Weights of a small mixture-of-experts language model, trained from scratch on English Wikipedia: 57M parameters, 128 experts in each of 11 layers.
Below are experts of layer 10 (counted from 0) of a mixture-of-experts language model. Rows are named router (the router's row for the expert), down (a neuron's output weights, with its number) and show model dimensions 112-223. Each number is 500 + 40 x the weight over its row's rms, rounded and kept within 0 to 999. Numbers have three digits each.
After each expert's rows: a language model's description of what the expert responds to. This comes from a sample of Wikipedia text that the model never trained on.

# expert 35
router:499464532571477495575511476472543433512430389580462462482532530470511526490522513535430519525460502474530495495504472461462555531490459546481475503557502474424520507476434463511582486572517465518525462495537494549459506559489506514481451446542551509511568467518445414528478465523521548404482472568482496481536476475431542539525467556515
down0:489534452460571515534529558414543475467464483429502483428477483544510446535490489472502484427551554580420478547492506499493520532478489467550480459431536535579577474534502457502509507428518480532549460544547482514495452382482452551427490497456487500497579567487520452453483556554494586469501497476500493482502525528557531473458480489461
down1:502521506466538443560460490606551520483493498536550515447508473483479454510512518505535536546550489485508435464480508489537501569470534482457566514532504545554507483485540523530490527473489611453406553450449487489524534482490475520494527475487524470560419497460523450514485425573499510458562510536478570407496548502469514499469459454511
Vowel-led name pieces

# expert 56
router:534486489515495492445542539541540524483445435496433502522473415523457450485438551534573505548475435578481421578560476512528502519454471530544527469524469515517491535484495509493570512485521460504485468558441474523505493496493481477522559519442509481486397471518458516558483550444430544463544494475540461494545537467467455565539468467447
down1:490434421496530520543523415523517470480510548416434447536542504516439454507481449541517476518547477462502517539426552516438562508479486500463491528534513568541460465517486507454492566470469461530550501499516522446480533465464552521467467527512549506499556475442479535485492543560518589442496523511499502551439402444471501545528548509489
down2:522457468440418530461560552447458501525475517465528500511496455494493531475484533539531542474513460503449452468474559472534370523552485500448552565487434556446476443506493529457557480536462534540443474466435514426469479404507495507527495497545500473551509480572477471520473553492525456503502534411475546508537421554455502509501474470555
Taxonomic name endings

# expert 27
router:522531503489496463505527511496495524471514506473555542471521463519529499481502534530481527440473513505550517534539462518452475542525499541538513538565486517429566435513455539611483551538524548460474506474536485461500523494481411515501538477513543561489513524489445504515491638502469501481439485508540563536564515547500495481519497540481
down1:442511523469510512456522511508560530509556476444444563477538549489528527470454484530544522535541490459519543464491517518449515527517536490544495337503497485485537520514532475422528571500442571506500511442499445522482496466533547571561510517554531464541433487541556427487506495507492442492426509469451483547522556493513521510541550548518
down2:540451490455446506504490499535434503525511455502549584454476426576460463504510457522526475546495572506557526501539439554481512459508464464514496516511482479514476556453525540392515501582481496489480490514546543497460491550495468581457492538462489513495527541524510487530461519433519464401512531541487481523466495471455469439470528450441
Roster names and nationality codes

# expert 41
router:502584555482439492522460464527488516521541419507512532502490508520433444533552475489465472509532506456503523488481489500469527541606469420575469471471484512529413443469558465462477483465587488551475507487486503493546524527487545519456461527502533461525506441481514453492584525559484502495486433421525478573528458528518510487437513470494
down0:511560518550446531545461481435550457528509503515472486560562445533506516519530478492500570427455488462446533484551517503444491544483569514501473468461496542517561534529488500533504461486488412583453496484559505455558485443478455557518559554519450460467467507503509456533518452521516472454496507408443537539549492499445516532557523477465
down1:447483484405484480518533446457475556378523471497473555523494478504560445461597414453516521514562463587510531497453546531533490482515559505511562542461459518457531482480491482493509500506475489453442531546430457471492497424522467466523495456460517457595588464540442486526496516501473496524490544512492523440604496521527511540493429532516
Hyphens in compound names

# expert 45
router:557485551491491518471499483488552553479513432488520470552497465534545560478548468533461449453605578474516490435479533536525506510568468501469517551520525500439520446445474571456544558503594493555489489423549517462535496404537434568482534442495413472503445447561519458495497559550519563509535456525476448461527480428484510462500543551462
down1:518492438429565446505565486422480501504495512450447499535535495492563597489513511519546472452482470518499485483474518565515457537455525483558508479602462457503452531536499463527445493527504460490476525548519515484459466465512501383519508410445413513543571501530528535470537520466528513509494470517522453554520564556501540460554460509545
down2:526472530454524470503520535455531430464461553454446481546483517464547600562485523471491403502492526554475482504423478522526475508507494473458447519532528486541486475526510476479598476555447524452511508510453541449509484498484575462441454426565464503528505549462514515505478464525522525490466510502583499427509529519434560561448483530573
Slashes and field colons

# expert 37
router:502483504526427507471436480438551495472515430511546483437459494430457512519597514519450491487494515490506482505465505493523547518450566523494509504555502430486495566459454428498492512539568502504520514461510511567479530519473525500527468472496512553552515490446513431539467472460468511538512496450565561534491492586491580538490489557515
down0:458553473563467439438506554485468505429473442509500449479491467530555504461517495487510503521496517436493510592611453549522480467543548466475495484553505551529479482512498487454456502449479525504536507497549469541526502443487513578568463482501615512501572493454493536499431459535448505498512468507486466593553454489501478494508484551488
down1:488499529458572475534495539491481512515463487529509522431554472502443504476422505500534503441451507432497481532458502598412460508487438468556505477481519533505527490586512496483473461496462504499420415518508464489556460440532557511489523505482562580481561489497514490422472527471459580529457477511481495505494467539448482406486466495442
Mid-surname syllables

# expert 44
router:492530471501527439493513511561557456492547454494514476442535501598580512554556539462489461530482520554427505542478428576501456527485514473523498534546479490514506512433542507494426519444527502482539501494536397515434458525466518519432466471428528453530419544537502486491511469498535478554514476480584479462480537463576454557480495508468
down0:491453517488559474542506508487469507535481428495516523544457548487548460542551493561444441449554553459519502498484564417521533598499528502457481496536523512476458535517530457473515486501490427490570442493536511516507429521535531481534477515520528485508459508434544436563415447424492473478519562578473562538499513504473538477416492504464
down1:545480503523457468495597517474483442469507505511459507508532514470544565525546458499449555415488503523516567505510398518553494433542491493448505472491441392512464510483510432532521440498572539516490502462431471480442544477480498525481516442459464431419519468555460499526511479478503532480480551457515520473596512502471518531491433567515
Word-initial name pieces

# expert 10
router:573542511505468523572524548488524495599499492518510432499476454530573443454499483414561447398498522502593571468448429521556430569530470544540531512502545505483476470517499537603441477436426517460486449574528550425472470468516482486449539526426454490504510485525474497554482544513481469468480515513502448494480538508536573508478562490475
down0:519490486468503578500542481418478476547508420507430515514488513553481434488526538549550510489499484524458472499438606502585578531496529520600566575516507497527488458539497526514504478463472492506562497524542488449550540537537503523472411511520433480550525496468503456537514479557556554550467516472489522554489479547539471481561546483505
down1:518471457498574483507472579521486478548531496529521509560390479486510472442461471505502488512571591530452434471511506509529513519528472448501501544448466541386487489520575523585451549462541481516442523588550542564500474529499494489526493509412445519525482549539546446447494488458557468534489499533498508574553424505450534508444465460468
Sports capital C and to

# expert 34
router:536461530564547560513483491503512533456548463481445461525507474437477510496523506466460484484483462467517400521462448407414485523467443544408460465540452495519494543476482490464512460549475517557469548544526550560464498558471486507422481446538527438448486488570499519547442461496478628410482497496521499529588438541550563517439558497494
down0:472465528496474488468452466486591511535454495423520481482500510458453513531448556506521444510450542502457520513438487515427544515546517543582492539511524438545524530460490513478529515529483538514476556519434495473535546471501569493493478478444564438533492496502472498487470478492510528475498545522554476493424515513505463469518514454470
down1:559507472480427548533528551510506482500488562543535478434433459488479452532479487449503568430421539599449483463493522520529520522557489471482482483535528449508506530471521460512532527477544495503501555514509504527566507542450532514488497527540466517557492474446552495517504538570475423505553475475531488549452484446514470514451376509516
Name-internal syllables

# expert 17
router:513482518460536453522456477490536566482469535467474524515509563466535537516480529416529483445520479533510527493488586552496425466450552514501460485444490525497446449538442520581490488528484442510471431553465556581511475533513471419506524489469445473488444464497515496481524472493506453520559543572463532510472427493527455503532509555510
down0:526502502529475470481416542479531538435431518532555510562546529577487477465480475556504424536489509430572540449508562470512506461482547523492465527535452430471540485517534439553451541489550456489445532493520552542487510528495534464507559460509515471515502553536543474545484581471540435495471474494468513538526524500628531570491483475469
down1:396547427491475478427516474462565550511422510514523488488474497469568430492486494520474452489501512557469488485514471540522492480539524434484490481462487458484527507487500523476495492516469496624495543506476537487551479489559528540494513532491546538493511513520549515557472502454530522502522446489461525536586477441477551509477536465506
Topic nouns and numbers

# expert 52
router:584476511500535476492495478519512545459452444491476544476574500468541473482556569453455477479475436499433506437558535481521443495420482545493511491419514516515525554448462484501544509525457498521428491501469549568494491506523462470468550508583518522404469549531460534493451432531519501457561441480495451535512556538531469482513491480494
down0:507482503506403585482536418487581533440479507521446493544497442479580471519535456475482448492479499505476508525516506489469536476494521530470463567481476441525506491497445468525521469516504411492511450486461572566507452481481475509538478504493567485481455466517519466564485533455475475534484467482449556520513569517500480515507524563504
down1:533523496511532464483511468507458531451475523481512435525474525489463494452507498485455512498592556479504483451528530545451506491488516500455479480495475492560524542468530500458387487497462583465540565490513518590476494460485482502490517428548470453546531432558446541502512474550464526491475523538486461490537486527514492528550359519497
Common subject nouns

# expert 30
router:488504525439516453620474498502465520447496423539514538539517481501453522499473490441492505587524560583472509538541484513480432528527447510525499533446537494495538482499574510508520473517559530450503565447478523545527539529426472528506553498484547553559517434468503513516515511541434527558469486430542526509466492498476508474503451464498
down0:471541572445521515423469490497445490508580504510542475445458476505575505470478557439469479449516435509501540538475459511435525496430486491473457520518470460550504553387446438524547493458538595533481498508527467488518416582478539497474436479493561527461514489447487444568530496504489479504454528468506450499468525468549572505544495464483
down1:508461485500563399513503527491493491507494471491481473519537542519539424498465442459524556524509583504533488459468533515446473542457490482483428489499533557502467368498555475454547454491455487542494424478576486459530507440531485495466546450482488485453455462515535507432488436542566470491518467519518515552538489529495511488462506495474
Place-name first parts

# expert 15
router:561535475460515431489498495489513462511468484470544523526527441569546513445532536457484489413471499543511463541467496479532459514491484507500485498538464458443605503467488579508477505546494490548576434575441478485464467532477501504430479408513542586450512470519527482472469555570459545461418480454541482483515555533503433506467525521492
down0:508494549535511518514481482490498457550520506461454431487452488467557468505533449459429537518494465522525528496483482529473580509454511504481504508549519493548457501534472499534570402478483553519460593463524431543486570520515480472487551495476490462471503509438497579548507431493464471571504440504493512514550557479449488490491497541507
down1:511494433462454530487430412486502543575484474496476442466470499496457492476551502496569526455432451529488462458476488494487524493493537468561517514493466499450540488543522501462573497471487497502497517514556433478532484540473517485475466634490478497486556554496522513610475482517430468458474465471565496509528487548474515534518521503520
Place-name endings, list items

# expert 20
router:457545530497506479492545542451458526464480551495472444519441494455459523533495547520561505453505505532510498487508539521499516476497445505522510428427511501513450548501490512460521537472441467510456472577482513568534445475531557480482474494483433570445541502531496559497525541543477490459479563536491483438505484545570469534503448498438
down0:425525504552464472546523412540510491465479445472454547561551578492499435473526434534540484497419528546493480475509543460530486524561628482475554504485510486495478513457454446519508487483459495487571503511487554545536520493481453468496510468450508472566473428562526494415559484511509524529447516502495485516490486601487512459452500468525
down1:557487480428513561478537468492500484450508445460560498489439514566517529531503462515500492519528534526518528496513607492492439529562483509552457540420481483515499505518508522469513423484550484456501500456505550490511524459493532500501499477403541521445509554516489466494446550535495568531539495420547584525488473510538529510511559476478
Clause-subject pronouns

# expert 33
router:557457513513443470479476458422528453482502540500521522499501503364461546481585575470489498518477530497518484483513561505454512479488576511466440518482495493520458540581466408521522462609507547509474485471445533490532560471511495493549480505485487537448557523462523508498527470492535506427512530502482511529476434544532482548524522546504
down0:520494533384485419485539525396473552478589509520483496519525461449457514539556540518508485566471538440442535413498490477533504480522494470543479544522457442512492515468460517507437536489482546499579479479543400429568468545542517532476511495435525466486488497521510451507526515525528459508507495466512577549453490499524509504525523467513
down1:514438440491510494472457458467463511499495528517499570501511524455530507523455496471529530490443534486541473445523476445505520489474491483448496455482543557453566442529491560507528530589546493518494513528489570493525517487504443496547508521521535525474498427544582505521527500501569563513498441484470465547462451466580474476600557552511
Titles and place nouns

# expert 23
router:514488546463443487476487480557520487493522445525455506501536520545471570540567511470468487487513550464489457497493433537474426539573482436560511482532453523506479513499635457493447452508515553492496479426501567523506458481430481519522429473447464443487538467467523476554559515499533538485526458470476549531530460498469500494542524487526
down0:534510439494493554488480447544458490423507568510510498472551569477482458492507454470420577532563505530425460497478437471473464462514485507488526483514558471504531486441471473505490445455468434570549546558489538423489484486516531535449513425490469527460539488498472532474531555462564507556448534454635485482523507475548477548584514593536
down1:457507565438420512528438472473563539463555509566579481485533497430493463535558497468588474516501493428520521564523596480478480526485471490464451484511438515486453518460455480548485505483495561469530541532485500533441528502549506522510444398521582486480583527487503484489517552515509526487539514479454472520511504550568472492531448485472
Prefixes and Ex-

# expert 59
router:462458466547534499514492504549548556558494567463554453528483508432528483532464536492560505513502433458475496526525464461508410474518531503536500442483500482469494462517501557495468487430476522502420522497505518459461463506438575455494434476469507477494519577515416487480427555547549575530570538582495498533548498468476452583502568554463
down1:481458516550459452485481478462535494431471528498497515545531458477506469488481464515411548521540436531547527508440489446554582492453496534525482504512514479565479529514514600499411520457559481467479445503549498513484550495460479558446495571492485493461509389536563462513560460408510515506481508531492471491536457433554522434480476492473
down2:507543524424554444504581519463482502525552515485496532533479519527485428517463561502471505488511548520471534512428497509492481514503488558500437489558430507466504519473482494533460506570429522468547493524435562469527472485470532491484482512490544426506491531545488455528473426520497528442530394482500448460523416544519447529470474460497
Verbs and adjectives after function words

# expert 48
router:398468501543498422499569566498442480463501534485517554525523563572442553507492500496537507489541518422463481429560449521455546457449477492465513458449466478508504452504549559499518467556489443479450512507420465525592488459511474450504550493561418466516459499449598485431563495519510604565472462474529470506503571438553518553514536449551
down1:494464614533489460464491461504456561456481517486523473514472498547452478537468535513544540452456472545478497491600537574510524515557507440556439487475468531530504455577607509509465518491470496500506479515470483460548510495474588446468545466492558456500479475527498454533498419524514465526476516505510554592480458461504525519472467501527
down2:462577506481583496471602569472498496535581496511515479525506485557444499506535527541480472545516435481506508524554472584468484551447498510472495459473530501496481411506515452504463529480465493492509562533453502483555540522478548519487501530510502531547534459485475489413501495443494577559506508507525494476475449468459518582481516559429
Articles and determiners

# expert 11
router:518490482453507444425529552471557544545438522484401521484463480509485493513443516531572502494440465564497450519536448497558509525477493548546568535463494491556428513509537563482567501505499453468498475525507525549515453459455467489507458509465538478553418497481510486483533497447470520443535519492547438531431543487490443560589463474483
down0:463481558554544453429524508492533537475466528463509511448492504530497515483497487488507576535428531457489411535480505438541549507535512481430504490551490534516441504538485486522533501465502543515528461528500503505514445549474522497505461584546514452560328500486608509449540488514532533478514505542498523542507438456380470486509477504443
down1:482505593527500548527493522512441469463548476527505492447490498422492459419505530508487445519456514496458569457516511481485512522459555481520463452457488515447529494525444518440548482417462490471483508488541569510499560491548512507523475496518547428499436576498468520546498493506507498512463473489484534503528453552511527499519508454539
Species and biology words

# expert 61
router:498501501495510437505463488445475461524497498528572516491509452543507549466471514500514532480556534449539558432432581441585541488498563549499469515481540487572499537488452491534495433529518536507489483520457566516506557447503579492501490441502502486508491550464498358510490510574516472488534517531595462538496482569518494496491570497504
down0:502433525424505481478571521462511609469415506563529458514462444494484467464507537457505568570455519439534488511446488550551540477480503456479504521510492512528529513535486533505519484493491430488464497527483531487521466544457492467487509433478471508453500429495570544574607538506545479444498485469465538511483551556565504542461520467535
down1:536435466491485491587515514496443532425526530513437525542539438520488451460564492495470513495493465400447522438497500493417598509455478419525566531522467559507531477563469533459447506494531504496425496531550459512483480496537521532538449506476500468504581505499484450410581505498503497475440507514572524545551541458493496518471428548516
Chart and country names

# expert 24
router:524486527506423451524541458486480533469480523521447525501446463464542487495538526493437492508475544524552481495514509438431557510452490510450530491498508542485413538542484548430487489572502468477480542553548576507538530552497464478515447466404518516554563448511465467451506475455426582453528502496496550527478467518524445473497523473505
down0:476442523466511541481492465545535535470533576519474505540523516470533464514511487449466460500458564531527520520476531479522492518487529563545502534428492506537498445569551550544539495441503570519495462530502530596545484475426458576483489525434490532558485503447511466389452498488518557538434610501486495489563564521508574476494567468519
down1:474498453491500482412526478465564538536482529450520442499485379447553433474467492461478514513456460473541473498522513525515553474525507542491554504445522489515550546580534520524547561562543451544558499513518458487475525478518460500498573562459464515507551502434575465471497453520509528476570526533553459498470440501474559490453533497425
Short common word starts

# expert 49
router:493541459494469499513464407529527515488484474496504522509426487485521538522525527485506548414466494560453506470467511512485532514479562490481508388590526459437558517514494457481517501485588488496522455522511531604464551467478452502546490515583523576555546473442499414496511470504543451500475492544521497551480567577465521477506486500551
down0:512524499463486511437488515532562496525505520520415485472522496510430483502479499494509482450547481484442427515525474547495517499509450417495539575540461478490586477541491483535513594478577500536570483468552486516530460459514426462474487538528427503507536504424520534563485456457478503518489496485548497531551527575567481555492511477549
down1:494526494495465411507503604466506465541511473548524473524542496534480487432457459507521484523506532521465483455552505520469587470505495464425503489504456510511464434463499528502551496499487508577487485532525521545516505433477553476453491556534476418445483470468449517650502533518493515540500475448549491468511525454488578482434484532541
European name consonants

# expert 28
router:442486477464522486580419476461435460560515489500503458453448522540562525490478473502537497509509487507521533388494502532512541551501504501491542512531536475554541488523453489513478444518521499500531554512523480446488527446493496496500590518542480517550582472484550430538554435518530510525432523536476515485473564505510529462452497476539
down0:484600573523495461515463492446542436517566487506491513429529489524487518505419494480507448509519502532484447488500472461442444476459531550479538531510475512475562508504469499597512529518544492527494496509528477570533457488498547517527555558471532461391530440481500458508488493478480536498515463538549531497562497501491507527498564513542
down1:520502467425496484525546502563496487466434546522494491600518449505494536542461556507541487486505504533498477479522591537491437523478426497456417483506428508540543505494452490516474467508445519488505475475485555461475476476513482552489643454497508517377524568606544509500473518498491550519407472571452497393494522489550586467503478525477
Lowercase word onsets

# expert 47
router:475540527530539492494436419533443496528539558512454500511515511568540464518513439507491462506449536469576555528452475464479478486505548526508433487507504515546528463436458582438424494525468490499531447531577541420494487529468493534467500482464499430517568486511500531547472483491582516428411457436387600489542469478452500483467522526543
down0:576505415450488482517574566607519482467500590553528489530494509452546565521540457454488531535522496504519471496430478520448495444464497434473547461465430502471445522520476501411451549460579480492540480537476526503513469542483451389528579442429500486451486527509523567511500478486497451514518490483523421499486542527516517493456445490547
down1:469521513533495515402486463473486525483496495533545411544534559479519463544523431473566438487457540443457544386489521442484482452452495396488527554448553496503519507520531553530496516483484512508455456488523453475537505470450498456537534576500522513493475534480442501456510507525457517508505513454498461553574546488453528468441471442477
Co- and o pieces

# expert 50
router:494488541499582526484573538501484532501501515491470501561469471483502544468498535533508532458456483437455545519538461591499550452504495455506510497506508560502499546499526441517481608544454507490453467493491498489606464535513533511507452585600500460411563511470425509441482566427437411564453480487456494462520507502509468464542469463517
down0:481501459521555510530521495457504496496471464556494497560524486545504424508511456455537548414487480542493542575517494451491531555507468500532538469436601485511560475474589472458503533464501451471537451507506483479479492453523431476492466532550470503547550457490473543533476565524479524483504474495518481479559559488482496536545422445472
down1:493507527512506461510492473489478448511458529507577539585516506493572585566516564540521541409480511523450519499572499526504534431499524508520517503477432485469520486548415543539463495484593540468499485561489478480570495459510428533502437505540519548492459474504519526512517431494482437502513484505509430487432492418492474474530500519497
Clause and quote openers

# expert 9
router:544574501532442542508496511550571557539537509474525517554456439487445504502524469508416426457524557578539502539466455567471467446474450504484444484518480525499573458496500534566444569476472570486465487477495480434554568561492548501497459518556459522547505483492468487551458485560515487501562469511553547515562447515488560478521498529491
down1:479544498466413560496528494536456453528486497500488498481483438505491367423491472484540513487492446569448479517470521501465514478520507596502510514570514472482514499486464555542494487515514523494471567489497468505425486513574503501450411554606507474521422470542507443480518527555523483473451528467488540509525545497588443513528578515537
down2:518613515460461539527523500461490544560465624515546568574572500498507438463578504557477491548514484527504520473476420513508451471467480470461481504554532554521549490511491506509471501476505503506490470462531529477471475530492495464540501494435424535537533490497452559615504450530531541431471391471379507562550562505582521594519533490501
Table cell separators

# expert 0
router:455471523513465464549431478510571402470521484518485466464440484441456535508556488484436539548502432459539536487567483493520538509498587523454581511576565463515432562477473512463518489500541454537504547541494512522501546543504525498504511461525432513571560482498526466533478433485447543463489479489513564523436530464435506495505451507556
down6:511478445446491577554445526533472529469509513465561499544522510536481442571525543460520490491496466461467501504549505458427432568482460464520465449551534483511533538542453508417582506486492577505481491478463585495483500368501486557512416453557459489508503506517510564517465476514438503512461415513506497507482540537547460493404516541544
down7:432490494536519514424512524457513428539473435464414520459513462551478532462510519507447578483579468533451499483558509523497435414488540450548438494533460509467482533496476463457570546487583553505504495508476491440437489441510542505461503477452525447554530488413544505513593475535541515436428503465480465475564476502502503474489527401449
Mid-word consonant clusters

# expert 32
router:503497521516597500511497466515537515518444518547542555544551506544510404453455519539479481558552582469500546463484447450498499524543464568489560453458495503492507572466506520479480465505496553422523475534498579469477595530499506584491393491499491546500521470528491534500491542576527448487562473455545454549445499478534471433460473500490
down0:454552513505455488511503519496467540508555491460486519480463557495495493486507580479495521466449457451496477516504497551476475541486569495436505549476502501565436490530537545493471513592475542533521486498505391504548481508528560604532488529498571513501530546464513470470553536422415531533582483492461450458553517571518551495591487522512
down1:533468492558533496489526468496568566553497585518565521530503507493416480556487439500490525554549468442441480512501464517520475480520494442480476487493490480519439535407524460524540502468439483494451537492510508445548522546544581507478489514490559501509438477507461516486553482521511442436525438510486535467409515555499496491515484542560
Table row fillers

# expert 7
router:461421529463460508473545485497519478510452406571438504433555511528533498520480474546515502484426549456453429513472438502491506517463518542557496578550531529527544525460517452450457456468533471461565452522537424517464514481517528500477423458478515471469504510522505518565467457470474579434544516462418496547563487487518456541517520486490
down0:518531540544540431524491473518420472509479477447461523522516530475447520499476452471445491534536538436542546457512388527377499553476483496531532452484504453519446488452500506530467417491468504490506506513489361484558432469444464489526502432530519516484521476551477463503445443496547471498548556513452468583596434502525546482479519477493
down1:492483510475484596476491463514433510488548514463575522512536526511471458534524456526508428542491493495583512528549471503499439488623572435500529580476551478462539554436493537448511561492518497555481508479504485502524640514543529500527499511492516447492520501517456585521538506576489510548558525458544489565551546538539527516474532546464
Word-initial Latinate stems

# expert 57
router:502473471507471565453479500523555432465561531514511426563513534444472414539476457507480572446557509506545443581536464426513500515465437552491514454530455587527513545524496473492457498458540443491542506537539504524457515550397524532498569483418512509426492453537509540510456558417459550493507513458559506536530467496513582477574459524444
down0:433555509502519543511439451444492468483505492525496500497578489564572504462516496525435476446511440465542481475477466484498560484494467537518544476538541499546546503464553472575538458490503490479489472469468558537484479404565496547488508499457510489574456454473536494419576538500407579517475457529455489463523482534443511526507452551509
down1:496435531590452486508469504455537495514524473418601364445536474501545541470566426514477501473496474445555477551477495515476512480483507509533460477561483447529553467506453479476473510515535477432549536516495418512504486502469449485484493490570544507462516511490494528509532535459491483480469460428477559598526504460520475444463484509618
Name-start syllables

# expert 5
router:460446507548420478495460490402548513520512398540493468427452492479543536457519525489475462495524463544464467450467499470522494487465547497458492484532605450490539526448451412500512450515583484538510467526521513521486518532508495502453449480536547533534576496472540422531503439503422501453470479481497476563512544483467442565544544483490
down0:489488542497479511489529525482453482479454460568489535468521514462490493478405504546498486384551481547479479456432534521503569559529508495518524484434476472550433423516538464455451423498464443470422580574426498444491547491426547494448529481472478511372505493515505465534473518463396487526497471513547432509475534534457501462515515438475
down1:478451476452489471526541544514486482492505592523534523490480416525538564531501448494507510431467523417549518550418554520512532505485477478585527509518507516518463474466490511534477521539484501506420491567538481409499490471459530480514539487556437468584521408460479505509498575536484458511458481508524521519495511472477499459529566538573
Short mid-word consonant pieces

# expert 54
router:519566491489546502471479563485529509482531537436490520536557494466452494510480466491493481514436436420513563580484494461508491465510488489449430533449474474510499577502475519478484537531565489489541516554484556549551464515421551481506479448491476396478432501454532454513467566557540523487504502614506485467527449570479547473444547511484
down1:510493519481462511542480500470429446488517463515500496544421483538512477532499588511453478481426450603531397551476498446479504537551484476527465484435522530531584481549500605480522503497476536443475511474499521551505507530420500518481547557483491487488512555499502475560495470474485494582489468545454479561533471450523425474479462490504
down2:507528541437436460504497494498437564526421537559466519526529442522468461445525449633455527495521497398461544520524529568489466430523528488529493517486506411479541524503478407523520546494461491497465454432494530509467566559478486485490424528472531413506488428537511557490482501522474499481504535471516508469524507458484522499488454489552
Institutional name words

# expert 19
router:520559521517554524522479509519464503472474432506554479537552499518518428522483510443500477493478427558502501569479453443462518566534483519444543502491470544473571499443447536481448549538461494523510448545532514506482487523460547479413536454533550429420443506544481537517441463527510594463460475480547501463580470538532596497476535457452
down6:576509472510430586529562520580512513534536554569472577528534471494513490525504536480545510516491512430494384486519487469484525568463500541460468476501419494432498531565565510473586498451530481548505499510464507505493477475475534551567400504596540476484480547487461473510523499453457533523530556445492553491524560548493540483475534495445
down7:510491477480502445528483471428495487591500527480386502458446552530543500478486511506463497468511536424451570548489485492476550446473501495497503506437476495534457504481510494530541508486408477473504512511486573523450463517497485497606520475455489515556467480568453523474417494482550517544538521450461495460471493470501462537523465490510
Word-final vowel endings

# expert 22
router:459439456435565496516507458567510556562519475474479529486490556521429501529489515497471572495544555424447428522445574479508486595500506461514522527542484507521468467481543490562461444518480530490539616514469492523514491490518542480496483543501501476501501482502482512515510470429468504463541508550498574503492454500510510462429536445521
down0:495490514450478462559504567501565473571477500426532500478556476531504566529445520488503459473527544473483439520543484528444505494522467487447436524510478483549518537510459435514477504393486525586580510508506550485520488552489533472476478609493522553484442512487566478469472465412460545492436521540512463488512476560599562549506541528430
down1:545485482497426480479458505501531533489504411512558503501488571549562455565522551451519510495555491510509535571445528454578498533534490549505504510407519488547481498433511446452458552495515583422501477520501500574437533525489507471462456531559540460483490524466528520523529499548495505402532524496542537498482535497451475476545536438491
Word-stem beginnings

# expert 51
router:497489535555570488576499472447467526536483508453519426573515529557464499547434492552489537557515424475473496549496476517445528486543481439528465529529496487451560515459562544461510559470425446442432495489498471485555496529506510476552522453494468464492511574526548472451482471455474508529450580563482524489528540444561527501477579478518
down1:424550529478496476475507449481513475448477547471512551569460415486546486524478607502548444367525506510477521551525504462452514513473543504465458504470570558509429490478504533482435433492524575516474494545558508500557467488576466470492501538428444531485476492489505573459502502522521533503553503578465475518488490444547467497486515497481
down2:466476489511515508565498494508533514415551491473535511515434562477473484509490495503534519516552507496484480512528496480443500553464484516462506434539492532483497498493494499568561515531580445458405489495524499385517544499584528503494470459550519531419512492576451420476465476570525456525512494530494509534488479565481500483544594541530
Articles and determiners

# expert 38
router:464400422449494492492460476486567502464528465523498493424470494419464458531474482561491522548480510493525550495568522461520490563504581514470543538566542438541502506489463468497483505502550541480488533485439477607509528556502480496543512486551483499512501486487459478450451451485430538517578515517542541550455572452425560507478456526540
down6:421552499534451522513443448494544562488498538469519479560433545540487460536532487529531527480474499475521485514495490459497538498506495456503475531478535512512556431392528490440509461556497480481511533422521481422551483477483472510484464458484476498534484488478427456502520470549539491542474482446467433458422501436466573570503457503474
down7:531385574509597483489500489476475549452476532503490562428577514514489537439538498530495527525510460573528512541406612471541563498533467487518483527469450504511457431513473511466517466458542508463463512548524487427509534532479497426535416581473427536423523465481451456510474473491489491476468480516457510490513506529460545482488457473428
Mid-name word pieces